config.yaml
experts_per_token: 1
d_expert: 192
lr_router: 0.000477
vocab_size: 21550
norm: "rmsnorm"
init_std_down: 0.00271
learning_rate: 0.00259
beta2: 0.99
weight_decay: 0.18
decay_fraction: 0.68
final_lr_fraction: 0.1
dataset: "wikipedia_en"
Below are experts of layer 4 (counted from 0) of a mixture-of-experts language model. Rows are named router (the router's row for the expert), up (a neuron's input weights, with its number), down (a neuron's output weights, with its number) and show model dimensions 128-191. Each number is 128 + 24 x the weight over its row's rms, rounded and kept within 0 to 255. Numbers have three digits each.
After each expert's rows: "comes before" lists some tokens at least twice as common just after its tokens as in all text. This comes from a sample of Wikipedia text that the model never trained on. Tokens count by the router's weight.

# expert 49
router:147137173119117086109114161108151111096107106140151102154118118114093085110130116177138153091125108136112129159099124122155101132167152142138152161140145081096159086141135129165120108108157142
up7:169106136115122128084161157091152135107103139111133109124168091109111115189163159190147146101156149132143134130076074140116109159165121142131103180099149114067148109118162146123125146119095095
down7:143122139148151111084097099112188117092163136141108131114126099152124105111091125145157170096150090119157109150130120162158086125121125133141149112134130128097099141113115122121127102106106148
up8:132139168112118113103159147136155100102128117130125112128162127146095114169143131146122178092159113133144145132098098131130110114158122122151154204118143066081159111137145100134074140093127127
down8:143119141138183143123145147123119166146174115156118131145120123102129103143118146156157123119152117145138134157167090106131103153076151135121170123080123110103108146135155178127123150129130125
comes before: " |", ".", "0", "–", ")", "th"

# expert 19
router:159119156111124084086105153096150094090082092130140113117145111121097133134145105145124142096104130130123127147081100142147123151151152146137119155144129092098147104109137134173118104103138133
up7:098120132101102156110129120074137139122117091122146099110129109117118102093140112073107116138128091108160101124111115133110106143165098128098117133180109100121141112160110075146124109141129095
down7:113103109163145132138164134091105103130093150122099120168138115148093121141154124100125133118147115104111124166099121148102124122153128088137133138120145144126132105121121163120110134133103163
up8:111146133141122091091121142131141085104149125107116107144111142136157149108115117136084130100142124144126110129149080166163122133139131114142119145146143108097131141096149116138127114082144154
down8:091122128166140169139137159093132137075145107129160116156155134179139137112103105093117140095159128145106139130123135141113138153103118105086129117139142153140068159107109125136158135113103136
comes before: "-", " ", ":", " UTC", " Animalia", " \""

# expert 36
router:172107166149129093115111164086136090095117107134161120137159125107107069105105133162143132112100092123146142141116124104162134117164138156135129158132147091108146092122155136169102120100144154
up1:159119145120161106093128132097152131120125093083166105130103116118097136129159116142132138086141166116106127157100094147100127177119125155107156152114150108121120091138174166143078136136103115
down1:136124103122151127093160136145120139137120110146166098142143136129146157136125160058169158135108138139140122146115094123128161123136139091171088131128124116105148103183131101142150142136160133
up2:173147159127107202076108139068145127143145167145130102099122113154159146101174152123127122116131120104161146185101111094129137079125082119108123135155146103136102121113163119127090129130169106
down2:180088108110151165116103158093093056143148138134128123167145120074123106134103157124129153113140130167128129130152084115123132115132114077129136160130093089116174150142126111093137116106103149
comes before: " and", " ", " he", " which", " but", " the"

# expert 50
router:106139169120116124116128173122135147106101136153127105138131139098137156109147106154136177085091144115100116141118106122122105106116139159163148169111131091105131110143168105153115121120138153
up0:116093145156131135124128173139121097120105118143137084183113181100150127119142152113111118105124080116173115104121114130124135115124126113162088151142141115109133146165099146120131158103144119
down0:112098089113171140186153124136075129126148125152116122162126102124121120100160154118128131149138121148112125112151158119086144144106147100111141135139130134140131141096110116104160135121122105
up1:153097139093140142096090131092141128102145126151131106170091143061099130084154105146166144097123161152141147117135125090123135122129174115142096135126139110116172114148170122113113092103128129
down1:130135100133119173092159190114158111089178140123135115138155108155136096148086101126148099095141104134156153139091111126085123139145121136137113132090134128132117131137114150137101117113141111
comes before: " as", " to", " in", " by", " a", " the"

# expert 29
router:137122165063145098099170176120172109093110127141126129131124108130103114147117122142157151105081112139124105149124091137093141114142138142130109145132124089091151097131110140166136145127118127
up1:122136147180142133114092179121154103126115138121128090137150106114100120171189110094144142103135154097112162166103144098175142170130106149138161132166125121110111109120158131131137101132149103
down1:086137117118167148167145163160118165108182150134100126130108136113178076163129105123133128091176133118081111128123143119104137102127103120123120141149089089164142181140159148125141142145091148
up2:145120146100132150119156126122142107128108133148137134145122108117129098139096112182158133113159134098058104127112077123127116125140131122145133139142147124131142119140110136133120125126108162
down2:095121123125096130116091139129124151162133128107077137112124119119136108139131130144132142057113136131148089125101095123156138106123131160092124133169088109121104123114122153069131134193133165
comes before: " of", ",", "\n", " for", " (", " in"

# expert 23
router:151119163106107096102115154136145084091102105122134095155120096149097096125149134159149165088107116139137094160112127135140149134171160134114146156171135083098157097136114115156140132086151157
up0:127109136164093120151110141118130139138133100131133088136089132111104127144169110115143130103109099083141111146110168157108129117131129121147138140129126065114117099129126147154118120108152103
down0:151149126105137073144129129147102111110158156159162113136131145146145084118148136115114111107115111133115122111119129138130145113124083101113182110133116168170117115127130131112159158136093138
up1:122090157152081118124147138130152095114126135114103091107123121115087118142140161160094123104068129152149138118130078160098110134103169130127122172133133108110120109143123110133092138150139148
down1:111112121094134142112140148129087137095113086134109177078123135170140095153133105147109109147121132136108136087126100109091137133154127138119129085173113143089134162095153113084133135124105135
comes before: ",", "0", ")", "\n", " City", "$"

# expert 32
router:146144176125118090110121161112157104096103108134153101159119127111093086111127123175133151091114101135114133161101119128144111136165152141138154165143135084092158087129131116163121114103154136
up7:147138153130124123109118136168150128111106133135145133105095124137135100161122094150144157109118129132109103167127094172154116122166165144120143147146111103098122108159125106130131096100102128
down7:154118135145127115173180085150132196122135125111154113127110134115168109148088115125148132120132106115129148148138154124126139137137152125112115141116104137116114100141151088117127117087097114
up8:159134142071136119103126219133177145121138133103159099112109119113116147128149062146101128111118120098115111170147136119111141158155085115139130131119114104141129120124120126198134135122113123
down8:111132108119147114140147104095118131126139086148093143131165164100133123140184153104128121111134104154080121150115092136136153093101076127076109151092103142130161123150155125130123110116135098
comes before: " |", "19", "1", "20", " |\n", "0"

# expert 6
router:170107160120133119101136152116146116100098102100141122142129133105090088128153122158156167092109101136107127137076111130129134154138141148130118153141136082077137092122140107146107099130107142
up0:102090166157143125141138106107130137123138058172133106131143184176067084121145150124117120126117100123148117141078158128107158101136137079139105140167114125101159107151091135131140162120126129
down0:148109148161128101056117127069119140119131174131154083126120139112129073140115150130119136125143156148108108151110142172156118154092153136145111130115110092109106136120102108103154059130091110
up1:138137142115140123113093141117138136117172091121167115157123083096131134160117126171121125097083126114129125130157099101191115173132162157139114142121145115112145108159139133136120143135125193
down1:123149107133153181154150153141139103126099134154097099119184106095159112182129118069172150121148127131100140153120127125102139149131111121130160131122091118098156113131095119111130130103141124
comes before: "|", "-", "==", "|---|---|---|---|---|\n", "|---|---|---|---|---|---|\n", "|---|---|---|---|\n"

# expert 52
router:122143156111091133088150150131159085105114134124174117112162142142143124110156138124155172107141162119099106163124135158097148091133128156155136186140149112108173107114123097143135113092103143
up0:156130129125140145122107145114152135087122116088196089148132115122139159110135091117118153130104141102116129160088130128079113097140094125125124121104212106108091132113160115142129122121128121
down0:130135156145136168114089096193112114128118109148096117126137111132119128065137125131124165105140142138138177184140119119129124156133160135094138177141104155131144118075081129143132146112140123
up1:099139143147135144077088155073159110089100144102147132134093139164135153132159120123115136096148114132128124131098075132111106133139128161137116147132160123108116108090165177109122136132142122
down1:135127152163130127137112125099120092122110090124178143132118136066144146148128130140154124118101140075127087160123178128100122095174126125176117116112075156111150153129153178128157102099122130
comes before: " be", " the", " have", " make", " become", " take"

# expert 35
router:151131154141110128098154163101144123068122104112148127128103158097142125132163128150099163096128132108095108146113117099130112120141206126128171168158193105120145103103165119140117156112137158
up7:198157144135128137127145138123134105085126141111132124144122171130120109119138110111134128105110110139093120143112145106154136100108121114156169144149112100132117121095144156155149130103061092
down7:088120110092129137146086158151162068101116096119180138157114131182156109135120076110143123115126154141163116132072128148110097108120139146163151113152146122111164152159113098137082115137121092
up8:086149147109107122143145139132127116083098141129100120132104147159150096091134143130139140113119119157129108152118129145150108088115150100156103117172166113116098126119146113109170112131128132
down8:098105104135116151084119141141121106110111164104119171089144146111113071105112113108067148110139144134120121128108129154136167133137142153162127079106108159126128178133134160141133129103129150
comes before: " been", " a", " the", " no", " an", " not"

# expert 25
router:149146172122108087110113159111154107092106110138149106160117119107093085108130123179138147091118107135113138156104123125147109133166155141141151158142143084095158085133137117166127116105163134
up1:143112199139143108081116164098160152066102128117138133137121126121118130097146107122129129103090149107124115186083085114129126121149119144139158152133152084103131085110174113174136129116121151
down1:109151113091135115128076092132129139103146101091115186105133105158138135118091151128155138151143130122108156184149152111128140114136116133115143127179178121175121115135122104079105093136079051
up2:131142176119106136098158158142153109093134116133173135106157140136120123138125101108113165090141127076095139149140096139147126100104128166146110167124152110119129118103140079121109121143121167
down2:108151133124135113086135148140147070089084112155125114132121107138119135066116114145146090110120179152146112121110143104115157110110119130151117140141128162140148117106148110153139139124129109
comes before: " ", "aged", "born", "age", "19", " —"

# expert 10
router:164125158101148124077149158104149134092123110107157122116124110119107109157135154138129196081124125149093137151058123143084091115124164132163092147148117092103140090110149134151101091130155123
up7:123159152147154139095134175149109060125147164091170146117140108099112116121130121159130185148139139126126119141107087169165120143129154151130109156156133115145125106130146129142114137138087138
down7:142139091110128121149121155094142107138125119093148164103117123173118131109138129196099101115152106109161116095134152104142134116139145143150112090153138114101153110156120122145110117087127123
up8:125162156120124139150061154151152120118137139159124101156153118149116135120162139153137149069142132152139145166117115085136144156156149158133122165140135088103168095109138114159120140119126139
down8:153137114117112141135092143101087120172159140088169184111101109129100079103155157168121088162134126163139129061110138151158169135141130133111100096109145134114098167141072164115149091139078120
comes before: " the", " a", " as", " his", " their", " its"

# expert 27
router:150141174126115088108117160109154109092107105138151102159117118106091083108130118178135145093120105136113137162102122126151109135169153142144148162142143083095154087133132126164129113105156138
up0:124146169134091111125134149123125139119113134127096141119148158128095142100129116174128123110129114151108164120127118140090139140111172085137119176123112108111163112142140107110117122139127143
down0:134149148154127127112130151118123130127107091136123113133174086091091113107151131096145086128145063176141092111122133174107148138143168106096102143107124111105145099113110197114147158147114124
up1:169104143168132135123081135140135155125116132147120147147097120120117071119134135109126124125079113068138157141103086136110157141126139160122101155126097093107131124126107102136107137102123128
down1:142141102109148126098119137121147101107124163139086112124133129149105111131071103144081142078091126140124100122093082084150116137134083106130161151121110106104151087101118147108132110150097119
comes before: "20", "19", " |\n", "18", "1", "2"

# expert 18
router:167134171133127097110118165112160103099105107135161096159120114108096090108139115181136144093115109139111143162091126124141122128156159138133146159140147088091158087125133140161111111107151132
up7:141166183143151117098119181103170133075120135140135154095113115115103107079127135114103122083127126110174146169112131123145116138150149108153116179122178099108134078109139097154119140121113131
down7:120125130097127110129131107170120126164157108130094158156151137102115157074150153097120121120127128113160107126146077150142159105124143161101128148114108161140144151085131106141173127131159117
up8:126161159188115131112122152104120089123101123116144144140078145114081106085161100175132124109136119143133143155082098107135115153114178128157094172118144119094112107096160134163132111132138188
down8:102149161141101115147133136140103134131131093131110180209135097128121161092128183157161152118114150108147151124114062092124130118128139136112102089127121109132131154095122116148143122106145120
comes before: " |", " of", " |\n", " name", ";", "–"

# expert 42
router:190111160116116090102109154102154091111095092104161111133133143148117108104133105147151144092106143156094129166112123162123151101161155106119136168140127092101154098118139143157121114114116145
up1:166078128144154118140137140115109125132113119150180122179082113073122078104099105116106146147071152126129107116119105155088144106126153153107130149138137113100132117091127145109094116131146161
down1:090119097132143095111129160103102172114134081095147137135137091169150159173176127140138146139119131150132128102124086101104125110108107098110167131148136123100157141118094124128146059106154070
up2:138101121115119155141152145110149131113142124147143110114135095137125157105096120171087126135106124134149164119120089163049112108154103135154096131124096098119095125092138114122134086109102119
down2:140156114095129140106100144129172121156155113120153133154151169166140116132173138142079128123095120130155150160131155122136140149128130157144132157149125082102097121100138148151162106075094127
comes before: ",", "\n", " (", " =\n\n", "\n\n", " is"

# expert 62
router:160101173096141113100151170107141130091116099100152098132130137118108084131148130135135160101122108108129127151101106149107120136155153141133114162169133077098131090102127101154131097112154138
up7:183109161153076143107186161101148102122139134087141136143091119113113145085174155111129113090128176132108167161120112145120124106129162129156166141136146125147121117105144111133113136076095145
down7:169130152134147117097107106073094127101104133124127088096103156155150125146104123137139156105154145155079143112112135124131098090139107116086169134138147089129147131129113186147124072109123139
up8:115161135112096127119163144163144074133119099147113121092115141096133101137093117149129150104084162112123152129095116130131157089134131113170147139115079135138124127150125105137118160124128132
down8:092114130138124134128148160109156159104133073103103168138111134132075111080137162165135110108098125152155136157091088158107086104118107157125104183158117121133093151107150174171136145144147171
comes before: "20", "19", "1", "2", "18", "10"

# expert 1
router:162142160140109072113145164121149074110101106130136093133108148108133089100124127151132154091126110128093148145088101138134129136129134137118129178158152093094130101120145171176103104126140142
up0:125148159148108143143073149137170097121127150113105105136170144138115117092086106151151160144126104134113115141150128186136156095134111137130142138104131115141127112140156130187147174105103100
down0:146127106128153112160127150138167086126125136106124052137108124130137091119135107127137123107123112145145166175143134154139114116163117095125177111148135140139141134142158153137127129119169118
up1:158156140131104103118138134113128104126117096104128134102136107120125119097082164122081133126136104130094124123122057119128149136139083109176146129149167123104153110079118135147114097116136129
down1:160120141157148102147139120132086123141116162125124138124106144166096119111135081145146116139214082089089130101146131111146116159119110145189138117136082121140148151106086118148085162133066113
comes before: " was", " is", " he", " had", " are", " were"

# expert 30
router:153139178122115084105124160113155111097107108140144101156121118104086090117129124176138144097123110134114138160106122120146107141168150133145154162142142090096156086140136119168126110099159139
up1:185113134081132085102143153139142148101172134086139148140131114096094120124139118168175170117120142169119168128097090176124144113126128061102128149138152116142163117140101103165103146157103122
down1:170107148164133136133090138189128135101129148121155125129126151136109079124086117115135134167142089116144161130127114145156125152119091130141128127116148097130072133124102096137114158065131136
up2:136123183117119141088178173110151125087116095114143106122132122102162115140136108162130157096117135144092138149099119147078134117139122158165107178139154103099138070119141132150120138116078124
down2:162107118148145147122109142106097114130141103094121149113157170100149115155085142073125176120095134145144153096138098131114114133110157112092117131153087168113126114124128101104092157101144085
comes before: " ", " +", " New", " U", " %", " Socorro"

# expert 8
router:150142176123117087109116158108155108093108109139149103158113117108090082109131118178137146093119106136113138158103124126148108131167154140144152161141143084094153087136136126165125111106157137
up1:169097180113118095103145174128152097071093120101126129118161130139112118165156119137134141082127149144133129141099138108123132148158142147147118164151142087084133090147107107147136124120104170
down1:117086166135132161161125133121083113108123115106112088129104143145106134117130197141117143133108099120149128115097147141109079138100124080141121138150152156093123115160134109154093140116130134
up2:161154155135167129080102140145164071132124096113140113117157162155114116144116120146082128124094149149118148140111144099133118122140149168120139130189159117100129117116165131148151115119148179
down2:081136129130139136094117111125138126104145124088112115150150151083110129134110151123147093123128113140107158126090098115088108155105142097138089107188167127117147095137128099150156115175100135
comes before: " ", " The", "0", " In", " He", "=="

# expert 63
router:130168181104105122087163150126176114080082132118123127116120114125122111125142155170179125082082171130124137180093104117101166149115143139122146145128159076099137129163150125170135117117137136
up0:163163147210134148082131142103181107103109119140203125154138121112148111095115079152140121086151134167122161135132153137143143143141132162118161138121161121119131118133133156119115142118125135
down0:133118117106190077096111161133115126125133162134151075129124130147142127144113116118170127126116155131131108164099091147146137112100099108127169138140087074158122131143141106162147097110115124
up1:133110125135082164129085100123100181116125108158132133092050128128134143128097130130081136138127152117121102118089100157093113125136142123136156124131189104126093118124125124110111140129131109
down1:125141119112115137130070115117110159160160148114123081112140152131150107145065161128070092137085146113118120159167136145137142127151116101072114144118136137124154136095135143120177149114123132
comes before: ":", "\n", " of", " in", " (", "^{"

# expert 56
router:150141173122112089111118158110154108097108108139153102164113116110088084107128121177137146093119105136111138162099124127149108137169155144139153160144145086095158086134133120164126112106160138
up1:115126174140127140142116131115144128109125103093133107137115139172102131097133103120093110087112146142141143175099107141121120145131136111158131171139160075110123097124138120160114131132141125
down1:151155109161111141102142077158120105143147139148085168109152117130092096110135139139122136139103136122104124112110096129151110125115144106134122121147101150133146146118102116114098161148143146
up2:119117129069109071119159131145158071109125161098124105106122157071154154100115146112138148113109119139159136147123124152148120107173089139126110141098064091120142115119087105191133123153134106
down2:141132104124119165131172100149144147186102088157159141119102114111131092102103145138129145124120137134086107130113144165155140137122142117186129103110146169073107128163122127138103139080083173
comes before: "19", " —;", "20", "18", " |\n", "–"

# expert 12
router:144126158133137118114123143124165114069100113113153116151129138108119071119121131179126143069123118159123131130115115140125122098148176133158114165129141106111168097143153141163101141126145155
up0:076155148155142140103146137108161172098072131146117096117116131135134153066147138106142125099116135104144085167122093137127156101088089176127112127106138124115131126137173130136132113104140112
down0:108156134130096152118210139119169101104143117138131119081072118108148150146153090116103084106152138104160143173115098113141122131152109111152113122131148151168129127142147120145128147125150150
up1:089167156097122136115160140101092148141125099125095135098124130142119132119185154135091155075093091143179117149142112176075123125118153100137151146137197097107114105112121127134126140146121150
down1:166134117133162106155145160123131112180148094108113088155077179156136134094140107109156105101123118135129122136124135106131145100137093132113126188140171108106174159128164103113141094090114141
comes before: " the", " a", " his", ":", " their", " an"

# expert 4
router:150144175107123086108123159114151114093112110141153109156134116116094082114134124176144142093124104139115139162108125113152120133163147129143148161132131092088156085139141128168121113104160147
up0:107126147134162125111152154093134109089114108137126108155114113132108139181148142123108162110103120124148138150139137115123111127092168143135162149131136109108116110142145125158128083113141100
down0:110080137150126164140151113127102135090102110146136094154146140122094106115128126146128103124114118119130110153114184141115153135119173166139093131157120139131132139155166144145122156137112144
up1:104126144131163150117108103150125113115147130115129116084142158134093145123126084108114120105130139129117083101122136131152104121129121126160127160135114124104151126068143122125136145066092099
down1:112101121119157135131111112175148114143161144133107104130121115094125134164121146108143114128149136127159107116138138131171153150103119083155103128117077124102166163129124090126173108091118137
comes before: " ", " |", "0", "20", "1", "19"

# expert 45
router:140139164155180131117128144147140149117098072099153115125166150138130106118125124155127115101077145119133161146114150128126121137124137156137161155129140106087117104131160131163073127096106161
up0:118081124138128098154078114114128098138115108127166145163120114118065116112115134110158114131114109123097145132102095150147099171128148114153101116145136122128157099129137122137083167072163108
down0:132131167143105159119157135105102132145073082127183109107138123117076115148146126153142161102162123129136128093105110127131141118098140131128095144119136117153158131143101092123130174131134117
up1:134167159153134122118127122133122124112109052155144153094131104116115114094164121173142110129155121105158157125134108115162109117125124112122124147159077108105142096152114107151117157068137186
down1:167150067169103173128118138137134108143124101168121142152149100079106138133077107158158117109129118142152114115139088086132130120132137105129088127136133142113168105145150130161075119106156135
comes before: " of", " in", ",", " to", " with", "."

# expert 2
router:136111157106142075119147155090138098098096121100137106115127145110084118155129091144134163076125151132117104150090116134110110122149123143167131170143149087103168083115126154146099149137119124
up0:185117129092131096127103120126122140141123127103140103115120134098106114129089125187125168134150144159066165132118126128139147091092136142117174115108099109138147098127133133151127076125137164
down0:180076125115107127134097148142088137152160109147108126129175110127131118114128139127103170111082083129129143135153070105119143151124143134126119102147107101132124150110092157122089126126115129
up1:154122144085123099137123136143116115138118168113193112117117141137144172153118108181128124097138131117124123153151145111144141085115129149115139136126089111118148104126178134135133080142106145
down1:179090146158089124119081124149121148121140139110098097158109102122138090130172116135125165104082095141136111152124095107125110144116145113145153127140146113113143108115116143163087089121123098
comes before: " the", " his", " a", " birth", " Representatives", " its"

# expert 51
router:145104176091131101100129155112161111076085100089159119141147124107110078113128111164148143101110120118115135139107117143116127130161119137133125150148127098098122084131139101164112104118121131
up0:132115155100166090096129158103118118100074106137163124105175137124144106075146093109136125121109152114148132147143129144124131145164109161133103129151184092115113109094149105129106159128138137
down0:146142143145098129117060123128149112096124156139127155132118149187119123128122125142150142144095117094176132181155118161106099153136132125154160146183122116113159150098084117129167170118130100
up1:156126154097130132093122154111137096141096128156163099129141109147132133110151086142169125129119105130173128152135075134157183099173090124106147140176122093151122104160169132146138143123163093
down1:110157176129153107093150142151194075094109115153131163072097107118131099103112109107079172157115151089117146109131136140104161152131137171161152139133080119102150137093108145118110175157161106
comes before: " |", ",", ".", "–", ";", " |\n"

# expert 58
router:133121168122119121090123172127142093105104115081147089126171120111131074129158103143136130094109123121119106146119114144129138142155111102131108185126152094093157086179135119169105097133117118
up7:128093129161140110123127134120099143101088113116146154130096149185118160103144113136113138113126113163126129127111144124114111137085169141129132141195173114090084109124141164132112119139091141
down7:155137127114116153099162120159148118132167091126124177149121150138123162114139101103132159125119126074161123169117064141148122114139104096108152128118148119074123094148143103103142148137156167
up8:114140136102112135113127138125135124164153127098131083154167100128121083099122111137131137130126123133154140132124133113129136132127103114147086140163129136074133103133106095139141097135102143
down8:160149156121112146123156122133139135119085128091089150154140133134143163133129113082134144133177106141092119176082132132136146127130156090122151122087100126108163132137118115150131148117139113
comes before: "-", " ", "|", "=", "===", "=="

# expert 9
router:146138174119118091108123160108155100093105113134152107155115122107089090108133115168149153092121100137108138163104125121144110132168155140141145161137138085095154086133133135162129116108157139
up1:158164146129091087120147129133170144090154099162134087109104100131166142163081085130087128120109125136129087145104087141089155111113160098118132139121148111103110131109119117141122156116123088
down1:170103123131158095104144118114127158151143091130119113076129138110087165159090072135144142144138112114120091143127112111147100147153130135134153135087109148103128091112127115144137105100135088
up2:100138145131069151136134130112151102106146120097140145117141130099092138095132134163106124103108101104137132130147073118177135083136142124141091151141163134142082119181164107116115142115114147
down2:124149105130115115149153116130114138211109138120118115112175170144127147193124123173141113122186108121097128155106145085163137117139135124112131084105132149110153129151116126147150122128151080
comes before: " ", ")", " \"", "mathbf", "part", "frac"

# expert 55
router:150142179130116087109118162115153109091111105136147104156112113105091084110137122179135149092116106131118143155101120121144116139169151134136148162141148088088155088136134131163125116108152133
up7:138121146098137106105172143150151063087148135167107127105134122157124071139139070117128113109128113101148131130097118107139110138131123117176149152153158112081163105106116125144115125110103129
down7:164107115108077123089131138108163131099128102140099129140108124106113108093101097132110122103096099153130134128100110125153093135111134125146150174112119139112088130142122118132093123152075098
up8:131087174140124100102136145123138144086125134101129118114154130120107113103156150125124173098117096126144124141135122135126138145165118104149091169160115094094145101125110075158117137134128150
down8:139119117158089158106147106084135138103142136135160086084120130125107092094170123138156124132120153158126104140134145114189154139169099112113179186183171133083110111128140112123082112141151149
comes before: "20", "19", "1", "0", "2", "6"

# expert 60
router:139120165122116094109159157108164095110127108114142110144151105134095097131138090167157138107083132122104131178102132136142101133176141135155141158144114093082129094119124135158135130113147140
up0:151160149135123117099071118122125155116110117147129129098138147088155108099097127120090173126130125150145090114107146121116103129081151114145165154159122119105124108129123183130138167122171160
down0:130168142132140112138097113119141123096098119146133117115157127148126095162099166126114116112149125092118132133119125136125129152121131103109138113111116096128107093138137108145115090147143130
up1:124143120107112119129143108112118136100143090153137129139081120123046166118164160098117159127123111151122130136111146115106132159119144083140140136136108113114161130089113122096151131118158152
down1:167133152124179113090101150173110142109125171124127120160135086146149083160115135117094129143146136174162153156133127132157132125150100115112170130103125067125122071182144141142141170125123116
comes before: ",", " of", "\n", ".", " in", " and"

# expert 3
router:153137183071137109120145166128170114097079118109151107131138159105107109145137130155129138107111134110111154146102097148107139127144132107126146159153156092094133106150142127150110132132161159
up7:143109130136095147127103135138119112095140114133150142098122096169115146113120098095160104115144116118121081127151097171106094080119115136094136130094173128124110134116162130134138149136071110
down7:130092147137111146132123164152105142165101150149150089180121127106121170144123123107185138083082100129159126147123107127108153120143173140116094137136097121101110137128110148157135111113093167
up8:145125138111134114130127147143193093107144140123172098095124132113115108084158123125158168124185138092117144167109145114139136121171099134165143123136179104126173096108132110136140111125109121
down8:140180099116126118134163107121145116096164128092109102137121072160105116076110122149132144188123115101121127131134116134142098099129135124141113084148130110095105126106133133160121148130092152
comes before: " the", " least", " Goals", " a", " age", " number"

# expert 46
router:149141178123115089108118160112155108092107110138149103158118119109091084112130116178136146094118106136114136161101123126149107132169155138141148160141142086092156086137135123166126112106157137
up7:162147174106126121077154172105160113087083108125150132116142151086102095140149119143136157108117121110148140150118118138100130131146140129116155144142116081093146096122141105163114116102144133
down7:122116146164103092051116128175191156158107103118124147150126119087136139091116135154088159098115111174096148117143127124134116115144163130148088163204096149120102135105130099090106116121126084
up8:178116169126127099103102167122156106109112103142125119127134145105104119118172146111140151090095149117145106159087134112141092139141150115137125160120160084102133117165117108158105120108163145
down8:119116124089154116099141134138122167144126119125113188152169128065106122142133090145123135111110142161081088100092105126118097165108169131158074132128100135103174118137133117108122124127163118
comes before: " |", ",", ".", "\n", "–", ")"

# expert 61
router:146138180123124112120117158101146111095095113127156119153122103110101067103123099182119123098128118148128136153098119112130111133155151123147144160132170081090162081141136142162136110115118120
up1:169134161114130151117092154116138090108138118155113112079119194106128114117136099135118143096134163089106140159125125097152154129103169123131109147120132108110173126128147101164118133108178140
down1:101151141166133158151106087131108129120150123091163121146101190107106118120139139138104129152134133119142145102143132130101114119106126124143104120163137173075127125114159132108141151098108171
up2:150143128171103047117120113114118081086136157129127118087113123147123092135157118123159121105155119140142085126114100137157152114147145113130140164143119098099153102118144161143146142090120111
down2:090143110188177153102102159147152123091153110140122091118132095137116114148146105092110153099155172098109136146135117134109128177139148097111129116117133105109090168136114125124151119138116100
comes before: " to", " by", " in", " the", " that", " a"

# expert 17
router:162169175121096097106120171114158130083121123123152117129145118142110088115157104161130163094106146154102122159108102126153140112158150143122164171163144098086150090127098114164126113113154141
up7:153113133102138074116091122077117154123132101090080105157105122151132136154124104142101109107145145111123127123120102116160079105087138158137172124106145137114099134083131131147123132126115144
down7:127116130178128084057110146141166100120168141097093109113153138141119101106127168127090150111102124152143130136110128140135165121136125143113135151114135082099118089102111146165116119133118118
up8:126145144122119101138127134149105130122082171135176134102123084123136150122128104125120133111112148147108076133098084130121121155106131164105149141133117119077146105114094127125094128105129139
down8:112130141105101076129111144135160144140160101151091130149117132124116105118127091135117135151125104161145138152138120118154132128113105160119125136126151128173075151115135139125127138190108123
comes before: " |", " (", " is", " |\n", " and", " —"